Experts of a small language model: a variant of SOAP for the experts.
Below are experts of layer 4 (counted from 0) of a mixture-of-experts language model. Rows are named router (the router's row for the expert), gate (a neuron's input weights, with its number), up (a neuron's input weights, with its number) and show model dimensions 0-127. Each number is 50 + 12 x the weight over its row's rms, rounded and kept within 0 to 99.
After each expert's rows: "gets" lists some tokens that make up at least twice as much of what it gets as of all text. This comes from a sample of Wikipedia text that the model never trained on. Tokens count by the router's weight.

# expert 24
router:55 54 67 37 45 59 49 60 48 44 17 21 39 47 72 58 72 45 37 47 42 54 57 48 49 42 44 46 38 51 61 63 50 45 51 60 46 45 67 56 45 41 44 54 53 53 49 29 43 54 61 44 27 59 50 63 42 63 47 80 45 47 65 37 60 55 48 45 40 37 52 56 38 32 67 35 66 41 47 67 51 26 50 55 49 55 50 42 17 68 66 63 53 43 30 34 43 37 75 69 58 56 56 39 61 56 57 63 45 42 45 41 70 33 49 43 50 36 56 38 54 23 58 63 41 60 40 69
gate0:58 51 40 37 60 35 47 62 40 62 49 39 34 81 59 42 54 49 66 21 56 49 64 60 49 72 27 46 43 50 35 61 43 45 51 64 69 65 57 34 43 63 33 49 53 60 44 23 61 60 34 48 49 64 55 59 65 39 46 54 57 46 55 37 67 57 45 47 45 46 25 38 62 57 60 55 46 61 45 61 51 61 66 73 43 38 66 65 53 80 42 43 40 57 51 44 54 48 61 54 40 57 18 47 60 56 44 59 68 54 60 54 57 39 58 49 67 59 49 39 37 65 47 56 18 62 57 46
up0:73 58 43 56 66 22 45 54 57 57 55 56 67 35 45 68 39 32 30 43 57 58 55 61 16 43 48 45 60 52 51 42 37 54 33 48 42 84 38 66 63 51 54 43 15 42 32 60 31 62 56 49 32 47 48 53 42 30 67 49 57 37 51 63 52 33 51 52 54 50 56 59 60 48 23 51 43 41 47 49 52 62 55 32 49 49 58 28 52 26 67 61 42 44 28 59 44 56 42 38 35 47 55 50 52 47 38 69 57 59 66 55 62 53 45 42 45 50 40 51 53 66 36 54 43 39 34 52
gate1:39 45 52 40 60 52 46 61 53 58 54 40 72 62 57 39 57 62 58 50 46 61 53 37 58 50 43 74 55 56 35 67 56 53 56 49 51 39 37 23 52 57 53 60 61 55 44 47 45 45 36 34 43 35 58 48 61 47 51 51 74 61 69 48 46 42 40 65 66 75 20 32 38 33 57 31 39 64 41 66 56 42 67 51 46 44 65 48 38 77 59 44 44 47 70 61 47 28 69 64 73 59 62 66 41 47 46 45 32 78 41 38 58 40 41 34 37 43 34 71 44 34 45 55 47 39 46 58
up1:50 34 53 55 45 57 58 57 35 53 45 47 38 46 46 51 54 24 45 47 47 51 65 54 56 56 65 45 42 77 49 65 73 51 53 36 57 54 54 58 57 48 61 42 68 63 52 38 32 55 50 45 46 41 56 60 63 80 55 62 40 53 40 65 36 59 58 60 73 44 49 45 14 64 55 63 66 64 46 57 45 64 63 40 34 63 44 45 62 96 61 37 59 36 43 48 36 50 29 39 56 35 60 65 60 32 52 27 56 59 57 40 34 56 33 54 38 43 57 58 40 62 46 52 56 32 50 51
gets: " d", " s", " l", " m", " p", " g"

# expert 51
router:46 50 59 50 34 61 40 51 45 45 39 46 37 53 56 41 53 73 48 29 45 48 49 33 53 33 56 45 51 35 59 57 44 10 55 53 52 60 57 60 70 53 45 44 43 56 39 54 40 68 57 23 39 54 56 56 34 53 72 56 46 49 55 59 50 55 59 49 58 42 52 34 39 52 61 30 66 41 60 65 49 45 23 51 40 53 52 30 19 65 60 50 65 73 50 45 54 48 54 63 62 51 51 30 62 63 60 55 42 39 64 43 40 49 53 71 79 22 69 56 43 43 55 54 53 69 58 71
gate0:52 53 49 37 51 53 51 46 49 63 38 60 48 42 38 57 39 43 48 32 54 43 55 58 54 56 37 73 54 31 55 76 35 27 50 35 32 43 56 36 57 50 58 54 53 48 20 49 32 34 62 52 52 47 46 38 54 41 39 38 42 45 43 55 60 74 50 59 50 55 52 71 39 54 41 32 49 33 67 57 54 57 55 42 38 71 29 37 65 31 53 32 30 42 38 72 34 62 67 43 65 69 49 60 53 35 67 48 54 42 44 51 57 48 48 75 67 71 54 51 75 37 43 44 54 62 23 45
up0:49 56 44 44 62 59 37 47 58 23 47 42 33 48 66 31 58 47 59 58 47 38 34 39 44 66 58 47 60 65 46 61 62 27 33 70 55 37 44 59 51 62 56 46 43 52 64 45 51 49 40 50 58 42 55 45 38 62 42 49 62 58 31 63 34 20 45 56 38 61 52 41 47 57 29 56 55 51 61 47 48 30 47 32 35 42 62 42 35 63 43 55 38 62 42 51 74 54 55 37 43 67 76 63 50 47 35 44 46 68 67 55 40 50 42 11 33 32 46 57 49 63 39 42 56 38 54 82
gate1:45 45 48 34 50 42 53 65 55 65 60 34 49 28 74 36 51 49 45 36 30 76 31 46 27 72 53 41 77 60 38 45 65 38 37 25 42 37 37 29 46 39 48 57 62 72 46 58 61 50 70 32 55 52 57 65 58 29 46 41 64 48 50 28 60 51 56 43 51 36 62 47 50 53 68 48 47 40 41 52 35 48 42 65 60 36 32 70 67 53 66 60 45 64 37 50 51 39 33 52 52 55 47 32 34 57 62 49 51 52 44 47 32 56 39 44 72 68 51 42 55 36 45 52 41 40 53 41
up1:40 56 56 38 59 28 43 65 56 68 55 56 43 42 46 51 55 61 22 64 40 64 52 53 53 55 62 48 50 53 49 21 41 39 63 33 45 49 46 47 38 35 14 42 75 49 46 40 69 41 74 36 51 61 52 25 53 45 44 52 33 51 70 58 40 43 34 41 61 40 41 36 59 43 61 51 56 42 35 50 41 46 40 38 61 64 61 31 63 54 33 42 49 57 30 55 33 64 44 48 52 47 57 42 47 59 65 52 55 49 42 57 34 63 48 22 39 43 48 68 66 48 54 77 57 33 60 70
gets: " ", "–", " September", " April", " July", " June"

# expert 0
router:56 63 51 50 39 48 50 48 34 51 43 39 25 61 61 61 40 72 44 49 48 33 61 36 73 41 57 42 47 37 47 47 44 25 39 50 58 64 76 66 60 35 52 41 46 59 44 31 35 50 60 26 53 61 55 38 32 49 49 57 55 57 63 59 50 40 55 37 47 34 49 48 29 56 59 29 61 37 46 72 57 41 25 47 41 45 49 42 31 88 45 63 53 66 49 36 37 40 46 59 49 45 54 34 37 45 61 57 42 32 60 33 66 41 55 56 40 41 50 33 49 39 49 65 38 49 50 81
gate0:45 44 59 53 50 45 63 45 35 45 42 55 49 45 58 43 73 52 58 73 57 30 65 27 52 25 45 45 47 79 63 30 46 46 46 65 32 59 65 43 52 52 68 25 48 53 37 56 49 40 33 50 48 58 67 38 48 53 57 48 63 52 51 46 58 60 35 40 65 45 50 46 61 55 46 69 71 43 64 50 36 40 51 64 45 60 64 30 52 46 55 54 57 67 64 61 53 47 17 55 70 55 61 46 35 53 58 33 65 63 64 31 42 46 46 39 42 38 83 55 50 61 65 67 31 48 47 65
up0:49 54 44 24 54 35 46 49 45 52 37 49 30 40 55 55 59 53 42 62 43 37 76 34 58 39 44 42 56 59 62 63 38 41 34 53 60 61 71 64 44 68 77 76 62 32 45 65 53 63 53 37 49 46 52 52 50 31 58 48 69 47 41 51 49 44 38 60 61 57 47 47 85 87 49 52 44 37 56 45 55 36 57 56 62 40 59 44 48 50 62 53 81 54 59 67 42 38 44 48 54 50 77 65 55 55 35 46 50 34 56 47 50 42 42 40 56 46 64 56 52 52 31 67 63 71 29 45
gate1:64 38 61 64 70 68 35 51 54 28 50 30 31 87 60 62 44 58 31 47 52 40 66 42 47 56 50 40 69 66 56 58 42 34 49 58 64 64 62 41 57 68 47 55 46 49 51 44 55 46 45 50 62 47 60 43 60 59 60 49 60 67 60 48 48 61 53 66 56 39 54 49 58 58 58 49 50 48 69 48 69 53 51 54 68 34 75 54 51 43 63 61 49 18 48 44 65 44 44 49 44 61 43 30 33 84 54 43 57 53 54 55 55 56 57 48 42 60 54 28 53 47 60 40 34 64 88 57
up1:51 55 43 62 33 54 42 57 51 47 52 35 78 46 27 38 53 58 66 53 59 53 57 42 52 58 54 50 61 55 60 45 55 46 54 48 47 48 67 43 51 43 42 51 58 52 28 42 46 48 67 58 53 63 36 68 74 47 17 64 45 42 42 41 70 34 27 50 59 62 45 62 44 44 75 44 60 48 54 41 44 23 50 49 41 63 47 24 53 24 24 70 35 29 63 27 54 64 52 34 49 53 63 36 76 31 57 64 41 70 47 59 46 34 44 41 51 60 63 50 39 45 45 44 48 50 50 53
gets: " ", "1", "2", "3", "0", "4"

# expert 33
router:51 43 48 42 23 63 39 49 29 49 42 21 46 47 61 43 60 60 34 37 45 33 63 39 44 39 48 39 51 39 62 55 53 50 33 59 47 38 61 51 42 33 30 23 49 50 68 50 41 66 49 38 38 56 51 60 51 51 53 72 56 52 53 40 65 40 67 44 51 43 49 39 31 57 44 40 52 48 68 74 44 46 40 54 45 36 55 31 48 59 49 63 51 65 43 46 37 43 63 67 44 32 69 62 35 43 85 65 46 42 53 28 69 44 85 43 50 46 51 56 56 40 54 69 40 56 55 65
gate0:54 47 47 43 31 48 57 61 48 45 40 58 36 25 39 40 54 48 41 20 53 55 50 35 68 50 74 61 51 61 61 71 46 51 45 67 51 64 37 39 48 55 53 47 65 51 60 50 43 64 37 55 57 56 45 43 70 51 63 16 29 56 57 58 42 47 48 49 60 46 73 34 48 55 52 64 63 42 52 61 48 40 51 58 55 70 42 28 64 40 55 50 66 76 59 62 32 65 66 39 34 69 47 47 38 46 55 49 62 53 48 43 50 49 60 20 31 55 43 56 57 63 57 23 49 27 42 71
up0:51 55 39 43 60 47 47 28 55 38 56 43 55 65 68 62 61 74 50 33 68 49 51 48 44 51 76 53 68 55 71 56 57 42 44 22 48 45 53 50 50 43 54 70 64 44 41 60 45 66 40 39 49 61 56 47 54 46 45 43 49 45 22 39 38 60 44 40 68 36 79 62 63 50 54 35 52 46 47 35 25 47 56 36 35 47 55 63 35 56 68 21 54 57 34 58 56 57 34 51 52 57 72 40 39 59 32 37 51 50 69 53 66 26 56 37 47 38 51 76 59 66 57 51 51 59 52 36
gate1:43 55 42 41 38 44 63 53 70 48 51 33 31 44 53 39 49 61 62 59 44 45 34 54 66 56 60 31 23 53 24 43 65 55 55 32 40 65 28 64 50 53 51 44 61 64 47 50 55 70 40 49 64 35 45 64 54 30 50 46 67 47 54 22 34 24 15 41 56 41 39 48 49 56 50 41 45 49 76 67 47 41 49 59 60 44 38 50 56 42 26 50 52 49 48 52 48 53 54 43 64 60 37 51 55 31 51 66 59 43 50 41 42 26 51 64 52 48 51 41 44 83 38 60 34 55 57 67
up1:32 47 46 26 39 27 48 40 70 33 50 62 57 46 58 54 38 48 52 35 51 56 60 53 58 71 68 64 47 59 57 50 70 37 42 56 45 59 37 59 63 32 39 55 62 43 63 40 36 51 43 41 68 64 43 38 75 40 63 50 48 61 50 48 40 53 42 79 54 43 57 55 60 44 59 54 51 73 48 28 35 42 40 52 37 54 42 45 44 82 81 54 33 52 50 39 40 59 54 40 35 38 46 56 43 58 58 63 44 62 31 23 41 40 36 60 46 70 58 61 50 31 41 54 46 48 65 64
gets: " |", "|", " Total", ")", " votes", " Party"

# expert 44
router:55 53 55 44 41 55 25 59 36 59 44 43 53 39 47 61 49 69 46 26 57 45 68 28 70 32 52 45 35 45 72 56 34 52 46 58 66 63 56 59 67 29 38 48 37 61 68 48 44 63 63 37 34 42 31 63 48 53 63 61 43 61 35 61 46 40 49 18 49 35 57 60 38 59 61 38 46 50 43 82 54 58 45 72 43 42 35 45 48 50 47 59 58 69 43 58 29 53 52 54 49 45 67 24 58 47 74 63 46 41 52 63 45 37 61 52 58 32 42 43 47 37 55 45 34 57 59 64
gate0:49 44 60 63 54 39 51 26 34 45 67 50 47 63 66 38 43 50 33 53 52 47 52 47 48 50 62 57 67 48 52 51 41 44 77 47 29 33 56 79 66 51 50 41 38 61 54 45 53 47 46 70 47 65 54 55 36 22 56 38 46 50 44 56 16 44 48 57 56 47 52 54 19 71 52 42 30 41 32 37 32 63 63 60 34 57 35 58 35 45 47 63 43 50 50 49 37 45 67 42 66 38 47 35 54 31 54 55 37 36 33 45 56 58 55 56 39 64 65 15 56 41 60 49 57 44 65 41
up0:47 53 39 72 31 46 45 45 46 35 65 58 49 48 49 39 58 47 63 33 51 52 44 39 46 33 55 47 45 57 70 34 51 63 64 55 30 43 44 58 62 46 40 68 43 81 36 47 30 45 37 44 55 57 40 39 40 43 49 37 48 39 53 39 42 52 46 56 30 49 61 76 50 55 34 39 54 41 38 61 51 74 57 48 27 46 64 50 34 63 68 34 31 56 47 71 65 58 72 35 42 65 45 41 58 51 56 74 70 38 29 66 49 42 59 32 61 52 60 72 67 47 51 43 66 62 37 50
gate1:37 48 68 47 48 54 35 64 50 35 56 53 57 43 27 49 33 42 50 62 43 48 48 40 71 79 67 68 42 25 56 59 51 17 42 53 50 65 46 41 53 65 38 40 51 54 48 54 39 60 65 38 46 58 45 45 53 45 41 55 36 47 61 16 45 67 43 57 44 65 55 44 63 31 62 38 53 40 63 75 53 56 46 44 51 40 53 45 50 36 51 71 50 47 55 76 63 43 46 38 74 47 36 34 48 39 46 57 56 48 71 53 66 38 41 53 31 38 46 57 21 54 63 55 47 38 33 63
up1:69 43 48 44 47 53 28 41 50 38 40 65 49 51 53 58 62 55 36 53 60 41 49 46 66 64 42 68 38 47 47 55 44 55 65 29 30 40 73 35 56 48 52 61 31 62 48 45 68 48 51 57 59 53 47 36 55 49 32 61 40 51 56 61 37 46 65 54 70 66 40 45 51 37 33 78 49 54 76 57 71 53 45 49 35 63 57 35 50 47 44 63 70 47 29 38 66 49 81 49 39 60 46 37 40 39 53 49 17 45 39 33 56 59 25 30 34 29 55 58 43 55 54 56 52 39 50 50
gets: "0", "6", "201", "5", "4", "1"

# expert 57
router:59 32 70 42 43 66 45 45 39 56 31 35 43 41 66 63 54 57 42 36 23 52 44 38 75 36 50 44 53 41 57 67 45 59 39 62 60 49 61 68 54 55 53 48 40 40 53 58 41 54 54 27 27 53 23 59 44 26 67 68 56 47 58 51 52 35 49 46 55 53 48 50 13 43 59 48 44 32 56 63 46 46 53 71 35 36 49 46 49 56 65 47 47 51 31 39 54 53 63 74 67 67 55 36 31 47 63 50 52 32 59 33 44 39 56 65 47 40 26 40 49 29 54 59 48 48 50 63
gate0:42 50 60 66 46 48 27 39 57 31 40 30 40 38 49 74 62 50 41 49 38 48 65 31 67 55 46 69 71 71 48 40 40 58 43 83 44 36 45 57 50 38 51 50 43 35 56 47 34 77 43 57 37 52 45 47 54 42 64 53 48 45 74 48 31 53 57 75 52 50 72 64 70 42 36 48 56 39 46 20 45 60 28 58 46 47 52 64 42 62 40 46 44 46 39 46 64 48 56 51 63 42 55 65 32 33 50 32 25 45 51 61 53 69 56 57 62 49 52 62 47 43 49 36 50 30 50 56
up0:47 52 70 36 53 54 72 39 54 57 58 50 53 60 33 51 61 63 27 44 62 39 50 54 80 47 42 48 53 38 71 46 46 34 54 36 54 46 32 43 65 66 54 42 49 52 60 71 65 45 24 47 54 30 55 47 57 39 47 61 43 20 57 43 61 34 33 41 38 64 59 51 62 67 43 42 37 37 50 39 46 52 34 45 50 45 55 58 56 30 65 49 66 51 62 36 48 57 38 51 45 28 42 52 49 52 45 46 28 72 70 69 48 17 74 49 49 56 58 55 62 58 43 61 62 39 50 69
gate1:45 48 62 36 49 48 48 34 64 45 51 35 52 46 74 66 43 64 43 38 54 47 63 43 59 43 37 63 31 40 55 67 53 51 66 57 40 36 43 35 35 34 61 48 33 35 53 44 47 54 60 51 40 48 32 61 45 66 54 37 43 80 67 44 16 62 44 58 47 52 53 48 56 35 70 56 54 46 32 73 68 44 73 38 52 54 71 43 44 50 60 34 52 54 32 53 71 27 21 44 53 33 48 56 56 72 72 45 53 47 60 42 45 37 36 52 50 22 58 51 43 51 52 52 60 54 41 55
up1:57 66 49 56 35 69 64 55 42 39 43 51 53 68 58 70 49 51 36 58 49 39 65 28 28 46 52 53 38 31 62 46 63 46 40 41 55 58 51 38 59 51 56 55 45 65 54 53 39 75 40 57 57 56 33 52 42 55 48 42 67 84 33 64 51 56 61 55 47 55 59 44 65 64 47 67 65 84 38 51 42 48 61 40 69 42 24 58 51 46 55 37 59 57 26 42 55 27 47 37 59 50 47 27 65 40 29 35 62 63 70 49 33 55 52 32 52 36 51 52 29 54 55 49 56 52 43 54
gets: " b", " B", "b", "B", " f", "ab"

# expert 15
router:65 39 48 49 37 55 46 56 48 46 34 48 35 34 61 68 73 51 33 38 37 47 57 37 64 39 49 52 50 35 54 45 40 55 35 71 53 61 69 71 46 43 44 47 47 57 77 44 43 70 55 36 38 36 46 57 47 47 38 58 79 52 54 50 38 53 59 40 52 66 51 41 56 40 53 38 55 42 58 62 48 35 44 47 46 53 28 32 42 57 34 56 64 62 31 33 20 45 69 78 66 50 61 46 48 52 61 55 32 30 40 33 47 40 53 50 64 52 51 60 51 16 53 68 35 42 64 52
gate0:30 54 47 41 57 23 48 62 75 36 66 51 57 58 52 28 51 27 56 53 40 33 60 65 48 29 43 49 62 50 54 56 38 55 34 40 51 75 54 52 54 64 50 53 73 66 64 36 52 66 50 34 48 68 49 46 51 54 54 59 44 58 67 67 40 52 45 46 29 45 48 44 55 35 50 59 49 56 31 71 46 25 41 33 41 34 55 43 35 54 42 34 41 40 58 46 53 35 45 35 49 42 63 26 52 40 60 58 45 31 54 57 47 46 68 46 41 23 52 59 66 55 34 37 56 68 30 66
up0:54 40 43 55 74 61 46 41 63 31 39 67 44 47 53 22 41 46 47 43 33 45 57 55 27 47 39 50 50 39 36 66 66 57 42 72 26 73 67 63 42 56 36 49 52 64 76 53 48 73 58 41 41 55 51 56 44 49 56 44 41 69 50 47 45 46 48 70 27 52 41 58 56 34 47 51 24 51 49 35 65 41 68 53 32 50 41 66 79 67 49 34 62 62 38 54 54 49 38 52 67 65 58 33 51 40 34 65 37 34 58 48 41 55 39 59 40 55 52 47 56 52 53 38 30 56 43 69
gate1:44 58 49 66 40 71 59 55 33 56 49 46 70 63 35 69 40 49 23 49 64 59 57 56 49 30 43 73 69 35 64 42 42 33 67 56 48 56 57 56 57 67 32 36 58 08 70 51 66 44 36 46 75 48 34 49 56 43 48 41 56 48 51 47 36 62 47 42 53 57 69 40 37 42 55 42 39 42 44 32 56 59 59 52 52 45 65 44 49 54 57 44 54 45 48 48 42 45 56 75 43 53 75 47 61 61 64 47 38 51 46 50 59 46 38 51 62 56 53 55 20 27 71 70 40 40 52 50
up1:63 71 45 44 56 49 55 55 44 53 47 36 71 60 54 56 20 51 41 51 32 60 35 30 35 47 40 80 54 76 45 52 46 55 54 51 33 18 38 46 50 58 41 63 45 27 57 67 48 52 52 53 61 58 61 64 72 35 36 41 41 36 66 52 39 47 59 45 58 59 60 31 25 52 39 22 46 53 74 54 48 53 52 65 52 57 55 51 67 39 63 56 54 48 46 50 58 56 57 66 42 76 38 64 74 46 48 51 68 51 57 41 39 48 56 30 63 56 36 61 58 51 53 42 34 48 52 52
gets: "b", "g", "c", "w", "l", "m"

# expert 26
router:49 62 55 47 43 52 36 68 24 66 31 32 52 58 55 65 54 62 49 54 38 45 67 53 42 50 44 57 33 33 54 38 32 56 44 67 57 56 61 52 67 33 51 48 42 51 45 48 34 81 50 36 38 38 50 52 42 60 43 77 55 46 51 57 57 53 70 32 59 57 54 44 42 44 61 51 50 49 63 71 52 26 42 53 37 46 43 44 32 56 64 60 66 70 38 58 39 50 50 64 52 40 44 38 38 45 67 67 46 44 51 35 46 47 50 65 65 41 63 18 34 27 45 65 45 73 75 62
gate0:55 79 65 58 65 34 36 41 54 66 42 68 57 37 53 57 59 51 56 63 44 68 57 66 51 41 43 46 62 51 62 54 40 63 50 56 48 30 69 61 68 37 41 59 50 64 43 54 20 36 31 65 61 64 55 62 42 53 47 31 46 47 37 61 33 48 58 45 46 59 80 66 36 50 55 57 37 60 56 61 58 45 47 67 19 40 43 55 58 50 56 58 36 45 66 46 61 63 48 32 47 42 67 40 42 56 44 52 56 46 45 57 63 41 37 53 31 40 58 30 37 55 44 47 16 37 69 53
up0:47 53 42 30 43 56 51 64 62 55 42 33 55 94 49 56 70 54 49 49 72 41 63 67 41 59 40 54 43 51 58 43 55 57 37 27 61 47 63 30 46 56 60 56 36 53 53 55 66 63 56 50 59 53 58 59 51 47 38 47 58 59 71 63 61 47 55 43 52 64 73 46 73 39 38 49 67 38 45 60 46 52 49 61 46 49 43 65 53 41 61 32 55 51 61 35 45 45 51 56 77 41 38 48 33 49 37 54 53 44 13 39 59 59 57 50 47 67 29 65 48 45 41 33 80 26 49 58
gate1:46 42 55 44 29 42 74 63 47 58 14 40 54 53 68 49 35 29 50 52 51 53 56 40 52 62 56 50 45 36 54 47 48 42 17 48 40 48 62 23 41 49 42 41 45 64 28 37 52 50 33 65 42 57 62 60 58 42 56 47 64 60 38 58 61 28 54 53 60 42 63 48 45 37 45 73 60 51 45 60 60 26 51 46 42 48 45 53 74 56 60 51 53 54 60 51 46 27 75 37 43 42 47 45 52 41 26 40 39 62 27 69 41 62 47 37 46 54 48 40 22 51 65 36 64 30 55 51
up1:50 43 55 64 22 41 58 53 45 28 42 53 54 67 70 52 50 59 62 44 55 44 53 53 36 31 30 49 63 49 70 48 38 53 52 67 34 21 43 33 59 64 25 35 29 50 60 48 38 63 52 38 55 35 50 63 34 56 54 53 49 57 53 66 65 52 39 18 63 51 44 53 58 40 20 27 72 51 46 43 50 64 38 37 43 43 58 54 53 57 54 52 46 28 56 47 60 38 43 60 48 30 45 61 49 50 50 55 53 44 43 38 54 83 62 53 37 58 43 53 47 56 51 31 41 42 25 42
gets: " ", "–", "°", "′", "0", ":"

# expert 13
router:53 65 60 40 38 59 46 59 40 67 43 09 57 62 55 70 43 66 33 40 62 38 51 32 45 52 47 34 33 19 69 49 56 52 35 58 57 43 67 55 55 36 53 28 46 58 58 58 36 60 46 44 35 44 47 59 37 60 60 60 71 66 56 37 53 51 61 48 36 67 77 54 30 48 51 54 41 32 69 56 51 32 46 58 57 32 54 48 38 46 47 67 66 58 40 51 44 53 57 62 62 44 59 44 46 52 72 52 59 39 50 45 49 42 53 57 59 34 53 30 55 52 74 55 39 45 42 78
gate0:44 72 46 51 57 62 40 45 58 58 40 54 58 57 66 55 43 65 47 58 44 64 65 53 44 53 47 52 65 54 40 39 59 38 50 51 58 41 45 72 32 58 60 48 56 47 49 65 66 45 44 61 57 37 53 34 14 47 64 40 53 57 44 62 49 52 50 57 53 34 50 56 37 42 15 43 44 42 42 54 56 38 53 73 59 39 41 37 35 77 46 42 35 52 55 67 58 45 34 44 48 71 42 31 56 51 78 39 46 51 45 61 14 29 48 63 55 72 32 66 56 67 54 44 55 48 25 45
up0:41 49 52 61 30 37 37 42 51 50 52 45 43 41 47 38 46 61 73 51 54 35 59 14 49 36 60 64 39 71 52 56 40 53 64 30 57 49 40 41 39 41 51 68 40 55 59 45 55 57 28 46 57 56 45 37 51 46 54 40 36 52 58 58 53 23 62 33 65 38 20 51 74 39 65 50 36 54 50 46 47 57 50 59 28 55 58 36 41 52 48 52 40 50 71 53 63 46 74 38 59 58 40 44 54 51 62 47 55 47 61 46 65 67 46 38 32 89 60 59 47 41 56 42 36 47 72 26
gate1:50 24 61 55 26 83 48 35 53 40 41 42 63 33 44 39 60 48 42 53 42 63 61 58 57 69 58 37 43 36 37 81 71 48 25 35 52 37 73 57 69 37 43 41 33 48 26 45 41 58 61 72 62 46 55 44 54 35 49 48 46 66 63 43 47 42 51 51 68 38 46 52 43 41 50 30 56 39 52 50 45 50 53 50 73 47 51 48 43 54 64 57 47 33 51 49 45 53 45 55 56 39 73 52 57 60 46 47 56 51 57 66 42 43 43 70 65 34 38 50 59 49 59 18 38 41 71 69
up1:56 41 49 52 60 45 46 48 65 67 60 49 58 38 57 36 81 43 46 67 41 34 61 43 45 40 28 41 38 45 50 43 54 60 68 47 40 44 57 55 45 57 60 79 41 62 72 30 29 40 47 56 56 59 54 58 46 38 35 31 40 55 67 64 58 34 41 47 55 48 36 38 43 49 38 34 56 33 22 65 37 39 44 51 68 77 54 32 61 59 48 57 30 54 56 42 53 50 64 35 34 69 53 56 58 44 57 38 51 66 55 56 40 53 68 55 65 21 52 45 45 44 38 66 73 57 52 46
gets: "-", ":", "\n", "\n\n", " •", " Country"

# expert 21
router:44 44 61 39 47 57 44 71 54 49 38 39 39 45 59 65 48 65 43 28 24 58 74 46 58 44 53 67 51 53 44 70 41 44 40 73 66 60 65 63 47 46 56 34 47 65 65 50 41 59 63 41 33 57 37 53 55 76 54 71 50 60 38 56 41 59 55 27 57 63 65 53 39 53 53 31 57 41 51 65 40 40 49 42 47 29 68 40 47 66 73 50 65 61 23 64 26 70 58 58 56 48 64 46 46 37 62 50 39 38 57 51 61 50 64 49 54 49 46 31 29 31 49 54 51 37 59 66
gate0:39 47 47 33 25 64 45 52 55 47 49 48 48 48 50 65 54 43 50 53 21 53 62 46 76 40 49 40 48 47 53 36 46 50 34 60 62 58 43 67 46 33 42 46 27 39 38 73 31 54 74 56 45 53 55 34 35 37 52 53 36 40 16 59 47 68 78 46 35 58 62 41 41 68 47 62 57 36 44 39 50 49 46 41 39 25 39 52 51 34 42 35 48 30 44 56 36 70 57 52 47 59 45 40 51 73 56 44 49 66 39 66 46 37 39 69 62 47 66 50 25 56 59 50 45 47 56 39
up0:56 89 32 67 41 53 47 55 55 36 57 30 56 52 53 46 63 53 47 37 48 70 72 57 33 35 53 66 60 61 44 59 41 58 30 47 46 57 57 57 45 40 34 40 23 49 59 53 41 27 45 67 54 37 46 32 54 32 58 67 46 42 18 59 43 43 68 55 43 37 57 39 56 60 43 48 63 70 41 48 40 48 55 62 55 81 79 43 53 48 48 67 25 45 57 49 57 65 62 40 37 56 47 41 45 45 51 60 58 68 41 44 56 45 53 37 47 57 33 47 57 40 61 58 47 61 68 39
gate1:72 75 51 32 45 47 49 53 40 36 18 53 47 60 39 64 71 52 58 64 34 67 79 42 53 44 65 60 55 79 33 49 62 52 68 70 43 36 61 37 47 39 46 43 52 44 64 46 44 49 51 37 37 39 64 47 61 71 46 73 38 32 46 51 72 49 58 58 54 46 48 53 58 64 55 42 51 52 45 81 50 30 45 46 46 50 60 59 50 62 50 65 51 65 46 52 56 60 54 42 56 70 65 47 60 47 46 42 67 37 34 61 39 37 63 39 56 54 26 38 34 43 47 50 39 33 50 38
up1:54 38 34 45 37 51 53 70 52 45 69 47 63 46 53 35 40 55 26 58 35 49 54 40 39 54 76 30 55 52 42 70 74 65 43 47 63 63 30 71 31 62 60 52 66 45 46 48 67 41 44 41 47 56 40 33 57 58 59 57 58 71 50 50 49 60 26 57 37 47 35 51 32 57 34 40 39 48 51 64 50 50 90 36 61 48 49 52 59 26 69 59 50 45 39 32 40 50 50 53 65 52 60 51 41 44 48 49 36 39 23 57 53 38 51 55 50 55 44 53 54 39 29 40 43 56 46 76
gets: "2", "y", "0", "ro", "le", "1"